{"n_experts": 256, "normalize_top_k": true, "norm_place": "pre"}
Below are experts of layer 5 (counted from 0) of a mixture-of-experts language model. Rows are named router (the router's row for the expert), gate (a neuron's input weights, with its number), up (a neuron's input weights, with its number), down (a neuron's output weights, with its number) and show model dimensions 0-223. Each number is 128 + 24 x the weight over its row's rms, rounded and kept within 0 to 255.
Before each expert's rows: "comes before" lists some tokens at least twice as common just after its tokens as in all text. This comes from a sample of Wikipedia text that the model never trained on. Tokens count by the router's weight.

# expert 177
comes before: "-", " by", " the", " to", " with", "ment"
router [170 130 135  95 142 115 119 155 151 147 143 155  95 152 140 116 101  95 122 140 109 172 144 143 143 106 156 149 101 159 122 149  97 143 130  76  99 137 135 139 121 163 122 138  82 118  81 110 163 147 118 137  85 114 132 102 112  91  97  94 153 108  90 120 148 130 115 140 118 163 168 175 120 110 101 152 142 122 130 152 165  81  87 166 121 121 145 105 128 106  80 121 134 134 116 164 107 129 110  98 167  87 146 101 146 112 140 145  93 127  82 112 145 125 136 129  95 150 162 158 141  96 149 160 188 114 140 169 118  97 148 150 110 104 137 117 160 114 162 131  97 151 144  98  81 138 136  94 140 112 109  85 151 113 154 132 110  94 145 124 120 118 105 156 125 125 132 138 137 125 168 110 159 120 160 116 156 127 105 154 147 138 115 164 126 102 108 151 156 100 160 121 104 147  93 160 114 139 118 174 131 136 125 173 138 102 119 156 121 148 154 171 125 140 135 114 152 116 103 144 125 114 158 148]
gate0 [131 140 135 128  93 165 123 129 137  96 137 125 201 109 111 141 149 140 175 133 122 102 151 134 141 132 126 153 159 102 155 118 118 100 146 123 140  99  96 104 109 113 182  93 132 159 114 135 126 116 164 166  85 109 116  85 126 140 144 150 154 156 157 129 108 163 105 144 138 102 142 100 145 132 115  89 137 113  60  75 123 141 134 153 172 114 175 135 105 133 164 164 135 175 102  88 130 162 146 149 150 133 144 108 161 110 142  91 154 135 114 131 163 126 108  71 139 127 116 101 115 140 123 132 119 117 137 143 145 123 121 102 137 157 168 148 111  96 118 154 133  91 121 119 139 109 168 143 148 145 116 130 161 166  73 136 119  86 101 134 127 156 102 129 117  93 110 122 115  78 135 111 108 159 129 139 128 148 134 138 139 115  81 114 158 139 135 121 146 147 104 129 124 114 132 174 125 138 163 159 145 128 126  84 104 118 112  94 115 104  89 147 121 115 120 105  78 132 118 177 119 162 113 125]
up0 [139 167 100 115 104 128 108 109 139  94 125 143 189 124 101 146 159 143 197 131 136 105 159 143 153 127 120 114 148  98 158 118  95 157 105 136  93 141  86  63 101 109 177 109  79 148 103 128 153 130 138 118 118 122 146  99 128 178 130 127 125 130 176 149 117 165 115 169 119 115 138 101 132 132 134  87 157 114  72  73 143 170 129 108 133 137 119 122 138 116 166 164 134 126 111 119 131 144 157 147 167 127 147  91 121 140 139 114 123 134 102 114 151 158 104 100 132 127 114 101 103 119 132 114 118 108 130 121 124 121  99 116 133 153 171 121 118 116 118 195 122 119 126 113 112 136 102 141 135 154 123 140 127 165  88  87 103  87  89 142 130 109 115 137  88  94 100 142 114  74 165 100 113 126 120 125 150 152  77 143 165 137  90 144 136 144 146 125 142 143 122  89  99 138  99 133 131 149 127 142  90  80 118 101  93 140 108 110 101 114  96 130 123 115 118 113 118 155 125 137 123 116 153 122]
down0 [138 139 129 150 104 142 151 157 110 123 103 105  93 163 145 144 112 127 152 146  56 106 115 102 145 134  71 103 155 162 152 117 122 116 128 122 156 109 170 147 123 108 180 127 130 115 119 136 129  76 165 100  70 141 127 132 109 144 113 154 153 169 171  71 111 193 119 149 150 181 162  96 105  97 130 104 140 158 123 115 124 164 122 154 108 147 139 150 143 102 116 136 150 157  96  93 141 119 159 111 148 180 144 103 119 128 129 135 123 132 152 112 133 144 172 129 108 151 122 120 120 110 128 110 124 147 119  96  96 160  91 111 132 146 129 119 121 107 147 108 138  81 164 136 123  75 138 175 138 148 123 141 132 158 117 113 151 116 127 133 126 148 134  95 144 101 177 112 128 135 161 114 129  90 146 120 137 111 150 100 164 114 139 126 126 111 129 121 151 173 105 115 136 138 136  95 120 104 101 100 115 149 129 115 147 108 119 152 109 161 124 112 168 147 127  99 163 126 124 185 145 161  97 117]

# expert 79
comes before: " the", " by", " to", " in", " as", " a"
router [142 121 162 166 170 169 144 108 112 114 127 159 124 169 119 136 114  73 157  90 120 125 154 126 109 124 148  87 137 153 113 177 118 136 107 137 138 151 145 124 129 140 104 166 162 120 159  91 153  88 163 145 115 102 158 130 109 111 104 106 125 100  94 127 103  84 110 145 162 134 166 160 117 181 154 143 144 150 104 127 132 146  91 150 160 120 160 114 138 108 100 110 126  83 123 158 117 164 109 125 144  75 137  92  97 123 169 137  87 114 121 131 122 112 150 133 101  90 151 133 170 148 137 128 156 125 112 157 158 142 143 139 102  85 164  82 124 148 122  78  92 143 142 135 108 125 138 130  99 105 120 120 137 166 141 124 102 115  93 112 105 131 118 141 128  96 132 111 101 121 159 127 180  91 125 121 126 121 123 163 181 136  95 123 120 128 143 106 173 135 154 131 133 135  91 144 107 118 131 150 120 144 131 146 111 157 143 108 160 141 111 142 136 158  92 120 150 167 133 110 152 105 182 129]
gate0 [106 109 130 119 101 121 105  85 139 154 134 154  88 162 102  90 138 124 101 133 125  85 157  80 127 173 109  90 139 100 109 113 177 188 128 160 124 140 133 115 146  86 120 167 153 133 138 137 144 122  75 118 155 131  99 120  88 161 123 115 131 120  90 108 108 181 122 137  89 124 125 154 142 147  83 112 111 128 135  59 137 152  99 131 119 119  96 135 114 140  98  98 154 139 144 109  94 129 138 109 167 153 161 117 129 138 118 157 143 154 130 106 151 120 111 132 147 154  80 141 156 158 144 103 161 162 149 177 125 117 144 134 112  93 137 122 132 125 144 149 134 136  74 129 112 137 129 122 148 128 179 114 100 127 150 111 142 126  96 136 129  94 100 131 101 103 134 152 101 110 135 158 131 104 126 126 126  97 106 120 104 105 114 155 120 108 161 154 109  86 104 121  93 156 140 142 143 134  99 120 141  66 117 175 118 123 126 152 124  93 140 119 161 106  84 131 102 124 132 139  79 110 134 131]
up0 [150 114 115 112 128 115  81 152 124 125 135 147 148 124  93 165  97 144 132 132 139 151 156 109 106 104 102 156 131 126 109 140 107 130 139 143 172 112 105  90 118 126 148 106 149 134 112 179  90 147 104 151 159 120 139 122 162 128 122 134 166 151 138  92 117 153 123 131 123  73 101 125 120 111 145  97 145 137 100 104 128 148 146  99  99 125 127 184  87 144 117 152 133 108 143 125 148 137 192 125 146 133 106 115 155 136 188 138 125 140  97 150  87 127 129 170 148 137 107 141 117 132  90 117 123  96 124 135 149 120 152 101 128 128 116 152 116 129 111 147 186 130 130 126  96 136 128 165 120 142 107 157  94 109 124 127  99 132 172 138 137 101 132 127 132  95 108 134 101 116 118  93 139 125 177 149 109 146 152 116 117 103 125 111 107 156 102  87 141 147  84 120 123 114 147 115 140  87  86  83 120  68 116 165 135  87 169 112 182 120 136  90  86 129 102  91 100 131 195 111 145 138 131 162]
down0 [124 144 122 110 153 171 123 184 181 164 121 136 127 150 133 130  81 154  91 168 172 136 177 161 105 106 135 139 121 115 102 175 142 138 109 123 118 141 144 102 150 157 131 103 154 133 139 131 157 118 159 119 125 135 124 163 132 132 130 105 108 157 107 112 124 124 113 133 119 152 155  86 127 140 122 162 141 116 131 136 149 141 153 140 143 135 118 137 118 126  99  99  98 142  96 117 125 149 122 104 111 139 143 133 142 153 102 166 127  88 158 126 155 120  96 107 106 137 154  96 152 147 141 152 152 106 139 110 174 146 123 146 140  74 180 154 154  88 124 149 108 141  97 102 121 138 109 100 134 133 170 114 149 161 159 155  95 151 149 163 101 135  76 152 120 131 148 101 143 107 113 135 130 100  68  90 133 117 150 102  70 176 139 131 141 144 161 154 125 107 159 132  82 142 165 123 167 154 146 123  95 108 113 163 110 137 138 163  91  87 106 110 139 153 105 118 146 145 152 108 150 122 115 158]

# expert 32
comes before: " the", " by", " to", " in", ":", " a"
router [115 138  77 109 112 169 116 131 155 120 135 143 136 153 137 120 114 109 161  92  97 192 146 133 112 151 135 156 133 146 139 163 110 146 101 144 110 120 117 142 126 146 136 148  97 148 126 121 179  81 174 157 107  97 176 109 127 148 132  95 135 102  98 159 103 115 128 136 143 116 149 174  91 173 137 127  94  75 127 142 127 119  96 155 151 124 147  84 132 127 146 105 112 133 139 141 114 146  94 141 169 117 193  90 122 154 111  73 137 123 110 114 141 101 156 123  70 119 172 134 143 135  95 117 163 127 152 163 173 105 153 154 128 123 153 108 110 105 128 156 107 160 132  98  78 136 149 122 159 130 140 105 162 109 147 165 121  98 127 138 119 100 119 131 139 126 124 161 154 149 137 111 129  91 131  89 147  82 114 156 136 158 136 119 141  73 106 143 113 132 147 150 124 108 116 166 119  79 133 139 149 127 107 137 132 118 134 149 158 123 135 132 136 167 150 112 103 115 103 120 106 101 113 116]
gate0 [147 154 134  95 121 155 122 157 112 149 171 151 144 116  88 150 118 128 146 132 170 140 152 111 140 176 141 145 163 180 197 135  87  92 130 125 108  77 134 144 118 144 153 140  98 137 110 135 123 141 113 152 154 108 114 118  73 107 121 141 140 139 106 120 136 127 124 151 109 133 116 149 139  82 115 135 114 114 153 124 132 111 122 106 117 154 165 117 105 119 156 141 146 129 123 106 127 128  95 141 146 191 160 101 130 115 110 128 117 180 117 106 167 102 142 132 155  95 141 125  71 140 160 132 139 165 100 160 121  53  98 144  89 146 136 144 147 102  98 124 134 166  83 101 127 100 131 113 112 104 133 153 144 162 136 120  98 134 117 130 127 145 150  91  87 139  94 121 134 128  83 118 125 127 141 140 107  97 132  82 129 119 143 132  99 107 173 128 115  91 132 109  81 168 126 139 133 135 111 140 114 150 162 133 113 127 140 176 128 122  93 118 181 113 160 137 125 113 123 153  93 123 169 134]
up0 [102 169 132 131 139 149 131 119 177 113 116 130 158 105 107 139 118 126 106 139 112  77 144 120 130 117 134 150  96 124 168  99 120 127  83 152 141 126 159  47 125 107 134 131 163 108 142 165 112 143 153 118 127 117 178 121 119 123 121 132 128 121 158 114 131 144 159 105 142  96 124  99 166 173 132  96  91 117 105  75  84 176 152  99  94 140 133 152 132 125 132 172  81  84 134 147 159 137 133 129  79 137 148 119 146 121 135 154 158 120 111 131 138 121 139  92 146 135 111  80  78 147  95 131 100 111 105  96 129 135 124 141 104 163 151 149 163 151 138 111 149  94 120 147 115 146 144  99 141 110 166 109 144  86  89  87 138 136 178 147 135 129 182  66 147 124 108 114  94 173 130 163 113 148  97 123 165 164 153 149 146 119 128 117 166 134 144 116 159 131 141 109 161 117 144 143 131 140 129 138 118 121 108 128 156 151 132  87 145 132 134 108 129 144 141 138 127 116 113 116 122 115  95 116]
down0 [136  97 106 185 157 150 115 131 158 115 110 176 142 132 168  65  94 105 106 124 100 104 136 105 126 152 129 153 152 136  92 126 167 146  87  82 185  98 122 131 135 160 109 142 117  97 144  98 161 140 150 140 130 108 130  82 155 140 142 107 132 149 124 132 154 114 167 150 131  87 173 109 128 163 103 140 123 104 142 120 125 115 137 152 120 110 128 160 135 114 128  76  94 161 151 109 143 154 176 154 146 145 136  93 115 135 120  87 119  85 121 127 131 158 153 129  94 131 106  88  75 139 146 107 112 159 114 131 100 141 114 144 160  87 138 160 118  94 126 139 171 133 164 146 128 121 131 113 142 105 157 138 127 121  98 115 122  85 108 121 118 111 104 133 132 124 129  75 164 150 137 142 126 125 115 151 125 147 119  99 139 148 128 140  95 148 150 163 170 137 154 110 122 115  97 106 163  97 148 149  68 133 107  92 108 159 161 116 137 127 154 112 139 146 119 108 123 134 105 124 158  90 111 110]